{"n_layer": 13, "d_model": 128, "n_experts": 16, "experts_per_token": 4, "d_expert": 48, "d_shared_expert": 0, "activation": "geglu", "moe_layers": [2, 3, 4, 5, 6, 7, 8, 9, 10, 11, 12], "router_score": "sigmoid", "normalize_top_k": true, "routed_scale": 2.0, "balance_loss": 0.000121, "balance_bias": true, "init_std_router": 0.0188, "lr_router": 0.00172, "n_head": 2, "n_kv_head": 2, "head_dim": 64, "vocab_size": 4096, "norm": "rmsnorm", "norm_place": "pre", "norm_eps": 1e-05, "positions": "rope", "rope_base": 10000.0, "rope_fraction": 1.0, "qk_norm": false, "attn_scale": 0.125, "tie_embeddings": true, "parallel_block": false, "init": "uniform", "init_std_qkv": 0.0279, "init_std_o": 0.00546, "init_std_up": 0.0279, "init_std_down": 0.00546, "init_out_by_depth": true, "optimizer": "muon_variant", "lr": 0.00402, "lr_mult_down": 2.0, "beta1": 0.95, "lr_head": 0.0126, "grad_clip": 0.5, "warmup_steps": 200, "schedule": "wsd", "decay_fraction": 0.929, "decay_shape": "square", "final_lr_fraction": 0.05, "batch_tokens": 65536, "seq_len": 768, "doc_mask": true, "train_tokens": 362600000, "steps": 5533, "dataset": "wikipedia_en"}
Below are experts of layer 5 (counted from 0) of a mixture-of-experts language model. Rows are named router (the router's row for the expert), gate (a neuron's input weights, with its number), up (a neuron's input weights, with its number), down (a neuron's output weights, with its number) and show model dimensions 64-127. Each number is 500 + 50 x the weight over its row's rms, rounded and kept within 0 to 999. Numbers have three digits each.
After each expert's rows: "raises" lists some tokens whose logits its average output raises strongly, later layers aside; "gets" lists some tokens that make up at least twice as much of what it gets as of all text. This comes from a sample of Wikipedia text that the model never trained on. Tokens count by the router's weight.

# expert 13
router:443513515469458458543500470441470506486487501522466573472462490565419437490505470531525568494653487434426515406526465521544468455544581458592425531498514514520464571522494540458575499517543506
gate0:532440494504500602519514495506554433500466471482492542538469538545517441433496486550602461487494496513445544567499436491487488496484527529454542529524478573469518521486525400491637538457562480
up0:483481443485433516581500450498450486517535530481464447606438520474492569676516536511482490493572481483543495607499592490462401506468492475382568531462482568517498471497553570480524463485388556
down0:427454509495452547473505487450462579514434491535402550445323579485440519530430493478465426472524518519404564546494517552472439484443478576440428503549438463465433456468573549515590544644528416
gate1:437531349443474552528510407471385618564513466509418511509512540474532542469466592434566502438511443415535504456515479527598429578530564524507516461541468556455458444579542504542609532527473433
up1:468639433510518420449485546485464432513498487355420452489595476598547455470531531438499531570408490428518422480487558469501439547447407584454476452517484535519565497490529537462478566563464520
down1:479528546527547504535364521531457493508511548506473449591540478499451453494576474526501480444457514470528511517431532466505433493457479483540400444533431485470504533563630483537561487555477440
gate2:478487478548454532494401482520540487474526514554401571568501569510526536468486529545499530471519615555446511356513575572484506473487369500451417550464462533525557465494463490487546444571485451
up2:534593465380616452443493515471534508540503424541589547569424487535485480489494548495478567508491506509459482438440488563467460508510554472485468648475496530554502532397465475571594471476460530
down2:492519518527478497545526480560444489515420438474464488573553534447496526458489509507437527499447507529576412563537498588512486501580554469440540520439354515548511502469584480406468467442459503
gate3:456514480550497488504486448483547485555564501440472551480626538452545618494482504484567481461561528485478479552598521551457413499527532462482512383476460550483452485543429467477487489433487453
up3:507466461548516467451464552393545506430445478515412491461532518432488538481457512466407570461505555494499472529537431519503431563419434535404475453508546465466543516601519629496520484513491587
down3:564562546481552501533460575423514483543489513473466551524477535543503531451432507513491555580587466519427471503567499601434544527453520468422519469473493524438540454529443516407400486422468525
gate4:476537418468524512456543522464474502450447542533474497482534472444516561494478479543508495488603549468577599394496458497401479576530468513507467502506543547444529549460524542578625483537512527
up4:491505478514437495546502431420547540518532555574488410443538527466387565419458486546501508486471464524569504600474635474470466505480511475508559449503510537435539466572544501520499487555567539
down4:541499455496565500462412511473493472453536515568511522490573504435408510541567393585561560519456470470501472501527509491500538434559511501501530528445506562615485558513553418530500521497477388
gate5:566504457547518404486452428489513510552411533559423520551487462515500532417595515473538565470528556473408489486571516456513475535609598539449499499437440495550452519492506488514497405541380563
up5:566545441505491523453463564473464484607481450467515472447458456435595527584483635425510535536465498407563529494494529535571511478602419545503583487439513599497509567503494495453536499528634559
down5:558522478480455531562513493469527467530595474476615554426534510631577499383465531493491588419512495480586488416543485510464552449557394451532456569466552509528497504512595542544560485507513523
gate6:513413436600574466509454548466436466551472391595504494549535420516450512522501439513618472488606532510536437450485561424458463585456558524465419384580449498538462542473496514462457488563539440
up6:442595504582524547439500581386494473433496528556482481517509636472517544564518442533481487493526516545467515519582475460512563431592504433547493467555507511446485434475413430452479425481431560
down6:486525546554484560572434565517530513548537533382492443422512477504513457532435429464574482401603480545540469484496468436604564457486595504595549465488538548415498536484507491590542487444472470
gate7:505480428541466490423557517511547515511463576529483511485464503455497491491490501506523486450487558554540521580419451563636512485574568620448569509579571524557575445518468589507470457618537467
up7:498583470540480542471487396632490498514593428575471544477555491509534534541509555533505523404472487504513383498441432434550472516508439593530506452528581517534461567469489476565513514528565483
down7:592483475517511538458474504484528557481442573513493481529523477479521544511566570473625501475466538550470537489563569476556434470465553477463598471492447598493607472461521479610512441425493532
gate8:513544457529606425522488446478378493512434495532458476520567500526470532547538509473532494524438400535581483526500471610458402455514531446549543551504488546519524662492428549497374521501491531
up8:556497523447506474439402456447475528529481500333471456464547513513459483545560439487477486496596494508558519591561527542501460443436524449532580563470458511540532383519467470550570574483433482
down8:433444467494467489482492491494588607494521491463472500496572518566462529491507469465566420495560577501520445422510558476504431521460414563496503541494489391574565497541429458517536533431522508
gate9:479481625535532398494501459491515433419547483470515568404552527524489565580516410554548580462496532514518484551430512518538516585387431472580487483442484446536451475501498501448456481399412474
up9:496547463402550483475558448537417480539523579511528622526462495477470445573548488583435563622465488579539459547517503568516534573523494448488518517555521495392551434478482549472456461470498540
down9:476512465572546556460575447520491451485535485436493546583557510529484450607519594456560485488462393403501484514414489464463528538484459501523463461526546538523497478462520592485458432552458475
gate10:556533491497502465524564504451513435457434446475550425486552543540462510437511395547476605446462528459493562465479553500482530528467517503473426463452492489564458449476433514565506534440485561
up10:543560444449543503495498489505557491578539527459503492536548497552575507523503538499514404561448530487536385484662478440482576477553549471459545382456570462493572572537545469506509448504460495
down10:528535526489488520507439598543518664534429564576524495577477547532473508509442556520504492508480441539488504544456501469518463524494501563528511460533512531549550480511513442507399518544494533
gate11:507516536575544563549432376520617508560442541473488582482560470551438441588521560556390552480521497519462477427535485506457494508536549570518520508420406484473533571440484482541487549500466471
up11:468509542442580452520546431526501517454513400482530499584579427567454475484453457481482497513561599525542533470460502426501543466560572475592431501508544428489550516479502635479511419421483546
down11:533574534530502551499396479434515445357494508435525494547449453577474477391467620513570479522506522423580557545490523389481476548579537483514528513585435490587521529492500527439513520536529528
raises: "d", "t", "m", "s", "g"
gets: "-", " the", "|", " a", " ", "r"

# expert 11
router:463540584386490483589485517510513566507544412479574448432538496466481456481575529582512575533554452604559507434530512480571569483483535493492573544447559462525430507600468589402594462439534412
gate0:519571507525516491436448420489437555458515458590526484491622547510527560375520416516410467498470565558502433541537550486496541536444510543527587544418513585547529510472519460438488451532527437
up0:553375493481542602502463518444543551521494464468523447531568552438534524493412543586540609479515431455456466424419603509434499521581478529460545547548540514501444539517522467502427484432547537
down0:465521479469371452533509516540520481517453455465541421496586425547560486477559466513450586429496506574468478494532521472500525488485528494510516523489481578425534516518543375502485507504555470
gate1:500487486530482470566496468491499587481492470505533483488554552493501487495562481511501550571531586510541651568529403475456571454438389504471510485429475434493497483553460605522593446405559540
up1:541538470371488572501469376456460500479451534476564532411447443504561474425562515563513528478439410517466567439515399423500429498439517484471458431450463396474468603526457469511536494470446523
down1:475459541467543447516550530455523456467511410530428457604449540476519503516463447473548472447524525505460446541466500458500578453558543482425419562537415502512510580527551465507523502503457474
gate2:477530534551509480619519538533511584525432491553440457445503463522497490458460582546514548483482412449502513534401507550467550462555578541489531455465512492511543546575501450459526493458462473
up2:468581516534405424421498460458588472486548597464510518539529418511518421561454457499494510517506581486530492460454483540505582472475506503474415644489513480397536565373594506529490535471605473
down2:496481484508445515384538531459591486482533577482460630500495495530483570474483466517576576570531542539475485475469464447474445575521451503503446605508533447477489541437475525592486530558484491
gate3:474519549465397509550565462454517528584473487506436453448446469537510573465506564473542484460564425491490536457426475488592503591492528567470565567449520567518559387531450484566545434508432488
up3:376532467448484485420478549508452439440488545440522528530513513535553488533510484490479471528483519517549503539542536533524500467438603416554528518503507515484494496515409472461543470486455529
down3:548513461513589559462515468497516493533388546406484534457435493448466485563553543464387559473495544539525511552503509495469475501539447549491601561395593453507389537447447560528546395451530542
gate4:514547535485433515553486426490526518531507532500517575501434552519436539492455529552505617524455444472493506442370383504516511561490495584547480572549471468526447601569521519530511544524421474
up4:461539451471475513517474478496476527398479573440534499569591391459404531584496518503508473555448473552512480536423527532587484476517576471462520487424588453465578452580552441426561428565465489
down4:441446456438458612514481445517471459530556473502568459506479537544587560418538469498597531395423536577520402581526487459515501445423508504470496511446454555447545480489490393563480481424591564
gate5:487560424518415531526413474497494573492433492553393487536541490507491477558593548448557457537573458496496422541495445442514529502496510443416614551378512568498460521491514458445444454463636505
up5:503585506536399483512484460517429499424526404622496620583503491488484553513538471470462468468554543539559414508540505459478518504551650413464564529459553503486496571538531521471485494473526482
down5:483545425512466490479591489479495544522428541478470462553485479564540532547533470449529487516444458507499463476472440502473432432490464478543497467548502554517479546507432492493442560532493557
gate6:475560527602608505525431487646448515478437523463486465534344577459513429533476487477509468544530455435472472481438376547525460463475466411455612469536420525482482545568496434488524486557507559
up6:461442543454465495496479577546512653561531496445492542545505521486552482592615449510563510599470502598497526489476523433564565507504431447537469485443506434472456511526523429506651474449511386
down6:504452527480511463441428458500341545502455462524526492469517497485557498558499451506528521558564533474508600440516489492461570432473494454547483482520484466476486490524460516439613446525494505
gate7:534492458479487553525567551484530557502506500521524466501438597458456563539560581489572520434552439467542505397503469446538502504432569446486489511528507479522385478475472504430425440536501432
up7:468560413466463544543484499475456467461502556539428460442416496461492472459465564539493539521518524504538530446459421518320490537478475511418489480561543440466471535446456468544463463513331466
down7:505438517465448486495530489478537480415384422511490460492419424542516502411504541453496461573503463437446465536461472486540486562542409452496429565422446569433507442513395484531523497496557465
gate8:519502472441474405555426486451572476502448492569541462484426408532488630588578497471453526519522449414488518507479506517456522480467608488433556504495419473475507476502514466499539601461522436
up8:522489590515550504415491602510482491462458426455458490502550559443556389542509586433406542471472519488481533544480508508519514492479525485553547589469470535483505513575536469440585482479441497
down8:486542487526518454594483555383580442547403463541460451512482495522561564547508538514537404536492481485480492516480467481459489580424506417419495510595467474424561444526517550428526484471516496
gate9:491466510442494479532497522452498548495542518432585506504493593505522454491487505431530520487488524473451549490501416442541492551455465418480588480369487514441387411504439476402532535403510520
up9:462546513502551508517468459572541438435457529487452473568443499513504594572516509527507540533523528345453587549429454597492490508402521562497529583577350424494509522485472510560447556501500542
down9:494424553408489601561513525577478494514439595469432572474459542556493602518542476558467438498577538385530453452474496460498457510455462494464489446455455517513424536511462563454494523562467543
gate10:484440561564499322576448478507466488540453455553442497558504488459506492539511516500463469586424449460526512516486570451450457390493575430527563409400601543526501468488525509437463499550510488
up10:459438480434486509496464431545579562620550568546584513513536541437526422532539470546499490501562509527612454469423447542540476435475564494553379523509521511580460465419539539444492530529516456
down10:435544477515473412522418571461494481528518499527502545627452481503489492545528518451501568579388422478520517552625519459525449525528591427561510512488474529512459491511542496377494468580395575
gate11:603561433523462539533470487418440415513484523558433526514501507492512602464543438520505435461439459541590454459476552497509514469503455482451508486387469537575512500442486485407531492399587454
up11:385518497596511491530474415425521461537525464524487543541517576469543492477452435414453546489466455633521497507496516576485460528487491408528510532578439455526442517490428587472544513531411467
down11:479520489438431427499482463484434504510456527508528431538527416465602357457457551539452421445516357514588432439509525504502593503553479430467548506512511498490469484482486425508519499437456537
raises: " Other", "ody", " However,", " It", " Some", " This"
gets: ".", " B", " S", " C", " N", " M"

# expert 6
router:511436496479493523545503477536470521474435500544596558485455550561485406423526516570468533556485542426600502466478437470487483474457576483546553484522441435572413493569496573445522483560450512
gate22:440442485537459487583484438450494553491500443574485470483518525581469550507501460486565470548582508453579519535378556539459513571450422432550497492544531575576551473425525437543567453505528569
up22:446395589542455462549536466525411523549496428622539431509529375496490536440438402520499473596581496517602520488480481514428524509463489495438473531492507510640349492578491430470521579518530471
down22:574509523510513571567463555505514430521533475420607492508489589512448413585492437410491443517580444388566492471461454537468555514503426519493422591488557413545429570484487567557480568523508582
gate23:534488442543542471505588502548508471534509496449500530511463615449470461440522497594500522506541625636514471532523469501411444578471540566505478541450442528413502474521401538547512437374531535
up23:512526529650493521501582407509529473520545477462508531464488478299480466460418449542480513555532629509545474573480467494460479510496476403519462486502478555543574545497545549447504445550330505
down23:506485500537607620528565514499420485531476528526404470428505525552518526523403595554471465441493467497542500514459542460449485502532465522474496573529553516478549487528471514393522505486453367
gate24:435419439484450631473464503501436458522534487457490560460520625407501467477506518565482489512549537476489503479393566435514456499547436542447504492376511457506540454545549562516513477500520447
up24:478604538536484478529446506603473543534501549589463492470496476514422466473465503502488471580550465522472489499594471469581538510517476551549447483507515586451506421469639405496565490417443558
down24:552454557390514488455598417517507536421519542393547560449475465526534510390456503533480534442468448553521608560471614540443404508508464501435460577552429448529498532456503547500453495470516485
gate25:434548462509463561490516500466461533562455504636484568496536524429530475444472491553482522598477553439450459567453506512451518530602552529527579575547431533568466407530536581540570474500395462
up25:500450615464521491496455577525508432464455494442618457569458599419516495418473567443482519521456464543513489500517495442456518501522559519432513482488475485430558461475463442509570563514502487
down25:618506509438493373471520513543470538456517492462458536480515504481512489524584399457579536517586465502562465538438527515581540531454444520533487480470500588487495514501531588486516526603518495
gate26:501586486499449485427543531603451489497521539606519472583432458464460483406436509594444471551461564437481488542501520441571451466526493573565482410528518451449443426510468501469549508455501537
up26:496552406564541455512549485512564599478621475556548600479476573470426428471484466442414497412558556529559438507536532468562443462463431480570498458485516589491515451441501494540470503501450481
down26:597485446564492523511493541488539499469497464467488478429405539568483525538416570585546529521497503472677555503513487556497441534536513590493483552571545533616524496407424477511465398566517527
gate27:541561455535494585483442499459548612571478586613540472506503487502548520395675509544448531494401572484525487513464569480494501437418547607505569487492487510448571523502433493484487470452515494
up27:510344483585471518528544457401508442486543434509416446458465521436465502457458482476531495477454550409395356530556476544532472502451479596514502509513490481517542431418540425459494461493589477
down27:477455490426492447536598496550608524555464579541495542429504540446418487509442461550439494407446521480443423524604492509507486453433432496364560518527536472516508534508524488478516517421498534
gate28:506463474448549485521419561512532520511554451447404584523526534578444479561609534420532547466488548428565568481418437529493532501548477461522536549569504461540489481517408406527503490540465484
up28:340411535470456481465452499491548573515479517474478521555508570576480541448519412474508585580550531454483551485518568475569564616439429505493518465479446431482516519522514546577421540493485455
down28:504440464525481508477524494625481427522450469464485466524520375550617531515565493577445478562487512513533497422458478523518404494507436537527504504426511497544459522582542484510503449597443550
gate29:464482416484481543538483415493556549467476506488428519509502547523456550553492576502549447485526445478547469457531578531552361481585518409549589557511416524488442502590541541451481462466491520
up29:554594551526542564536431493433437493467481532587514459535402528559561494439538561542532497530572467553520501529507560534544457414445538486580519455532497487569450479591522506521469484503412477
down29:518569627547529496561508553484433477487545538538517532492452454492548568486525553446511484460447511491430497545470510539554533549444393536523544528511488549500502539512489522404450483519523508
gate30:499506474539477611468516440505458513576475530563473498548440464513496584458421485521557461509579498414485559503457472480517508456340452549510486617499495591539412435528471411465480419464547536
up30:484452460429519480528545535542611437497500549486489552560541468395438535541424478495533503386596515576376442439571522484453468453574523406525590482435598543573511501426532523515514523476515465
down30:458509472515566494507550544450532446468466485462416493537538523497539463517460567533472515513475412518435456552529452456543518424503524461446442526453487503574514529593437451418613450597408481
gate31:528394470426443402619477485483515534570430549518542535528441600593423489517482522434477454441512519518472441467556489547480502515513510505483518461420458435489477504542457587442595509414498503
up31:525525501518441573523546440577531446454495513497500531573535421521561620376492576523511483472506489412502466494425435496542429485527548527588412530425524504508512502439495574604481474477574516
down31:578460457486458517489483516562463545565504635525520474525556555438494547437425560487482516418532497537589439431525512475513484543494555471503463515475497527485406479571437543435535536507568536
gate32:510565571543382484492464522566438497604428525585474509474471488546486543497499481519534524457563570436581512534609568522478413520510493483584530489528437420396479372530485451462463476442527519
up32:467581453529431571511579539426562474519553480451494445398513641553541513496532578478497517490422542539529515481532490460495585520467616572532539589474578518564545472477509505483500519574573397
down32:484536552486512480528494556506513496434406522532496568564509503520578412548561542544471540485427472509570503488490530534463473520542522602436545511485528435407553455590513496513490450486502554
gate33:548439513534419548514512548555543592548465503453516569531539509530544546462470438506509565525471477444568447507455478426497557536481590544538531505444606462477427475534443526551491487426454555
up33:514445417482485545474478501522567522489488560482610543563448476483470577472556509552478488519423407453493430420481526530542559513424616503488587569465534448484486470507464452448495535496504501
down33:397553547502522534549472419513482554510349504421446461500393420485569473502492526514447450436398553440472486472496520471499533476472470476416405542461512478469513468424433614518513452464589540
raises: "|", "\n", "-"
gets: "\n", " the", " |", "-", "|", " a"

# expert 2
router:529509516499486459403489437449497421519429427486482597464429574668506446508509496549550538503548467462552518406458457451567458493529497467576473590438549543564487567577495525460488517461499499
gate0:477568477506627530384480508494480489428499503563449483549541467557551421494474564555565511447423542528503550536525524487572542529528602492487547577514571545499561613516475452497587473483499533
up0:541505468466503519549494388466374558509528488524547400449450395395505488534479536460465488581551505482517464513502497519474502526463503507446510569475501584510381498510516398475514587533531484
down0:555519462482421522508504490425475588581473491546544477538471537513555537466428550515533555452474466514480456509454533576502535508391468435511434458540555489412475573499505433531484506500476489
gate1:490492520523506521448474481580579469539439479563530545535610400457488462516489523548503496508479498487586444477545509498551536476499460560577431424526534543451572552492479424406506433415546477
up1:537539545501391487442488395648529519509556483471514620466491471554385521521517440520567472461504467496493509526523422589486491438592461507582476417458536527537561537513540439550469516443587434
down1:569496517497522425527452407582438467472528455511492564557488533561476493450508489473564373535481550456532403578538500557493544510504513525537544462535545594353523515514490453555536450443474485
gate2:559526457547443540424396512458568588472517538561547459564535468535442469507453501600481502551477460452560547481485510489482445492522500547448432555512434544491430464459438561452469535468509508
up2:485603595506450440504511449527450436486432472476427515488389496549435525435530470418506458497474482512541575557511411477403536447588511503559522489512474525420588546487505463520495463498523549
down2:458546439530463504580579503473482491620550480553530441461531519482423535541456643511556524523544475479425498511541369325512491506577558513464518406393436526519451549546489489489482508551523520
gate3:478499495537541429482473500431426527424477459539499484462548462540517482488473581515472516447410564511588537578544450462514453501508599481425448525528483572464511531559450550522607535578530496
up3:510441569493441441500576590398512540461464568480558493525563491510427515392428521499573537501437454499424581551418475617519574509537492559517576494536466449506552440514465499463434455553490447
down3:618429461455506531587507516564580429538601460410517549452500483524440479443535461522539517476464450408447530539558508548445513572502409510527523517535479532474480504501512519527500310476495443
gate4:583570428528507545491497412406527463435423527536469458493507435474550476521557504465582456459472455551478502481512513388535509531562495523589488644460545514494508495495404471439408497506401501
up4:599540518544517428444490471501606470528497391463491500448507522447495544474582457446580439465445534528456491495517580477478515510554568463534504448502396503499411483445552430541517502485447537
down4:481441539513529500468484470498624343510427471409473588512519458460480519525546580496449535455468505514431604507568520412534441450544555470450443492585561469474451420498511479608479528551583390
gate5:441537484476586474453458495480495497563452515410456468568466545431480497528483551577544535511545564581510426451492584469536493530425457463516523540488557478425553527569515503504471412538474528
up5:593579518431567522541541482456412478461455556483497516505467476420466381448532427361447475493509557564517482491515530476601475508510512503450526464429556451486516458543546511545510440541433414
down5:548459491423475440472554385421531558477488396422569518430388443497488550580534524470529445444437382508565536559418477539565526471500398494482536431455492522524523563562423514475446480478547544
gate6:594553510473521436440554477471431461495532477438481594483442596560548595397472487512461496535413502430432496472413503533518522482450550482446545493478543451509565567545497510486538443525508555
up6:526472494536394460378462498476473549509452496481509479485543421451473471403477527530517519491512408511462545463468542508573539534539543554600476548512586529443543593527534508449576459600495565
down6:438555470580484596479417582590405498473440569467554439518564519463547447497470554553579431462522482489546453453514514447496462533512490531530445526473491405545573548458463482413414416483453479
gate7:419514496508531531443439498461440460605569418493494517453573487502500502445491619553489498494528455522472523405513420441515511464493529440426518466492471534483543416524451523396481478458435491
up7:500600465473446548507469504466477505489452554441486562495503535468509603580471548483582563485498579518465440560469502470449563478592443489417589513459499548534480486522473501452463559510494532
down7:535550519520493468487521517452586486521545499431487510588522490535509500505501461464531411492424539555474450471503517532467533501509500511534526447495485545561553638449434406576445456503493645
gate8:485488551407465458505586497572474451563554479464507501398519568531487482567525529468500535465555519439510589550434519556552438523568474552451487429440494532571576446447476578418458517429501585
up8:526437468513429408450553532458472525552543455503469469429441459438470455456541552447452375491482449570505526502509517470609564538454529478466449457432524528557427466515558474448517493518507493
down8:537509558489430467541480486502599506582544505535445483569458549523480583512499582529562509497564484445405472573459518522535432452502477506421458447492425490493535450458511403455603466504405563
gate9:492535470477519551477541436481552585484489533527554557593474522535518490513566489498483509451520551490496514495508374490523485493553581588466470593466521593512429452576465559516445517477515543
up9:401421499488351577511529591500568476535558543541429463475453565479426439517538439483515508446548437506424508470520456590382515504526534523588518432578474524529537426512549423426547541522475510
down9:526483488488457490545494626459567495523493462456419408498507490491337531396516466492511438444447492488603515489517522465514469511514516481502488481538560510461522467496486416473604419531530506
gate10:499509520534531478487413443469480566498374543447566625498460531509538438525449512510551477515459415445470484565563454555487549486532413464572490555473494541480474531533518581433421558378590520
up10:480400457496442436507494613520488546535458483474529462537502448521481518516415493491493415453555550470565543540550461510495453557534568535492514568455497460413443380484482509430516402454461509
down10:650448444457596599545405552568461488542550586520540500452529506539512548463488489414562438457507564539570550449493607505489578398521503507471525502518439507429523498522518549465531453504475590
gate11:483490506522414534547566485461473451507518506448511504379471507543567496436531538573502515545460434465458563478534492430510481440501598513480509499468506461499491464503496494494501499527508639
up11:485455456490490502539447521455500512421536404482487469448481548488478419496497526423520474551475491478550492487425459407422452560533451465423570469511490545424354527530507508487504484516592487
down11:448492568527530547523439532497485391467516487525421502500528559508423395517512528538566436546551389398507458471409514566505461513463443419500462431553480439496510395571441493497506431488478498
raises: "\n", ",", ")"
gets: " the", "-", " a", "|", " \"", " ("

# expert 15
router:522483434457448428379564425375457509463446574501492531386509533479494514457491414534438501519439579507530559430421514518498491401557492457571511513437504539471507490510452513511527431527522457
gate0:608416465488491494406548480497483500431496567500436531533538464520492533513489444511539418400467599468471493466495477561475536453439660501490551411554526463548461464501389412600447473543436447
up0:584537495495537532503506531576469445522463421570445469439515500578467479519530517490394501521418490518496558496522527547498581589551446562503425473495482518452564553435571483466464554436498480
down0:458481520436495430496503488484437544496436421440493475445503581502452440573518451535403557550554461489541463510565498468513486570558481462497479469484411508496564482485527517542629523512498395
gate1:563507458549401576527560395554527451547457447578448500574557496497476560489506485454485565534541498480527549475531491377456435447545462476465455535503553545550497513548483482457494524400432471
up1:500468565557511505427497533503495459561510508488457530498401504398540481518478435625447560526476515474455511529563498489474484581477530423527482488417498503542518437383556480507522598484561477
down1:529535501567586470516543475482480469481535504492482468490468404438459547497511587439570588522469497565450611439588542547445463489456546462503492411505546434436524435496523532495574443572542446
gate2:550500584578453518447485475538574555554484474496396518447584469437482457454461421531485508485481526563518490567436433432518520525473465524422485465462511467568564456579531495434507524507495450
up2:491397531551526417530510544471524581598538504490486483447508495492482475548405511573573488474533586552438457506479574493418469554569516437499593501513434450577436545509442582504521516499555439
down2:474544523542568518512484563445544485451394517477473443442442483520484482463458420501568519508495414520501468452479502477549503500498516475464497523479399582407488443557555533491523488519506583
gate3:582548497487467501472505429579457470486521456499471562457617636558502460517514512589510563521474536503439450568448492434514501434616429451543562459474454537449515489569563512508499400507489509
up3:528443467496504526345422451599536493572504574520521526440505501498482479488496521492433418457425536439549498554480529549475564530581474449513591439506505365518488477510491512511516442482455439
down3:445470582472450507481490474554523574506487450594527479486528554388498532537541552429483428436515506487572524529482456511552512464504532478487585527601501509425476418410441564526527511471537446
gate4:470472415383512448472464440474489540556398502441473532471568590374480509464561437510534447488473492564521468554450549517446428385541509451562514502483455478458537483453416458513482448508492497
up4:602636574510533527549470458492457535392458548521485494509508492529518485551474616557586473406584440469511505504525482573507437487450578456596489430524581529522449525538524579480550486508525491
down4:559522497492566463488413557522583446583461474413456600427512547565485419510552481504489527464522523497503498563453501459506495587510572512466445498437446451531435484457517544501462538577504466
gate5:443473403491589470478586481410563485501474496526483407495564476547513591412563529485561410480446384527463507462432511482554559477508459517465544566416603581576446557465514544553523471514419466
up5:484467467519490457532508543521566490472518529489543487467593461560505559454573530483547506549501476522469562477570511521568602483513506487410554448369504518536486580519440434467472519538499550
down5:490572561530508465515480488552518544535488510508506505421575462546538472433547493468495575519534547429527505449489510516511516521548486546407414523405624472484497521406431467480403439566480549
gate6:386456446492546463384462543490456512557529449523514513460537533477470646489533404548570467534473582494528521446388537569494526584534540511512447425430565511473536502568428510554519455503533495
up6:534434453535450508502532530469405531507568473475583521417478454491554486475523505423514455403539522440441519539461489494527536473407564505464507413491439445470396567492513524508564609449496510
down6:489438457509553438414419525511488556392495504512511578526467449470564516428489529590458532467474476533541519480520552497566514450500508519408559588440449463433439566505484463553401460462493445
gate7:551560539475542577443534474453421524470366508509480449465468529528399477459477467465513528449514561483575500489462514516537486480526540479491439521478516478411460524519576486528473558389592601
up7:493487523509551438515462479429495518538524455436530513608494482490537592552501514581544464504448486466434614478518403539485441548422438463429448472465464482436511560407452470576556624539523483
down7:598504464495471480503437553529459437372573525449641469524608541430492478512477441605568439510539527567475463436589541360567441488569507464443514518524530499565567559418547488465469489435460458
gate8:588481388577517414473543524442450527517472497477413467447545482488541561465518566537499603485451549646475500465606481434537578505533581500495557465483430481493580508581520493585491506550553441
up8:508472425464503503498445537480557422503481433564484473447504545574422497421525510433529690540511467481512518471462597514406485538564499507520572466589473527476466560507437485500547524464466383
down8:526483432468505573546473614451586516472445537444544489537487523501482524482621473533447431614480524455500454508461490478400564456439484582483488514468512616527412545449543533484547538456430549
gate9:501520550550515452582585384469579524527526550495350479501486461460398462476493520510572479454409520491505454507536498435552457495528556501488487549441440506430534520490555499416403420504479531
up9:583553482516444462456550476460459434449491505517490557479558518467579566521502433492455466418549474613580516472583561507497464533459461444573535414512526491556478470480456502532481550440507433
down9:518486482497576480460460484573567425489470512419598490465505543596524553361545545509507526479538577438519476509544584481560552519500494583468556452468533522547477491533546522557583517506543438
gate10:470447526453448521473391530436491475537457404503403513588470549476545456485552509527454512467514499572518566451481569461526408469497561510532517540395503599424572574379470542498553510548531508
up10:543452394496560443439508584535385509507502501480520456494450438510493539483417501478463569513472523502534461601462563499533486567566541447433504497574502533463515420500476533439488580530533400
down10:431472586560552512476536537526586493476579517582564566503420503507607470526386384530444524516515470435519528444471446464497412422453405541505504492466473439378500537550508528463512522499592469
gate11:459433470442531546452556551511596439494489472511458369450472561566527489551503496503593523481498527550508559540499445535496493416399549473575491480480510441460468430488469514443507468499485468
up11:505453476456509488593570545472514534632417488523502435453405511414626508459489497493499493481519450478492548500454605452421497569488430493524519496452583449508551517446482513479540510555512507
down11:566498458499483505506512546507495543548524407599505481516528438498551496458568600521486645372535576560465525450541466476514531489515483448546489489451457464544454513401589489553487425491537603
raises: "ol", "ation", "ur"
gets: "ar", "u", "i", "h", "at", "b"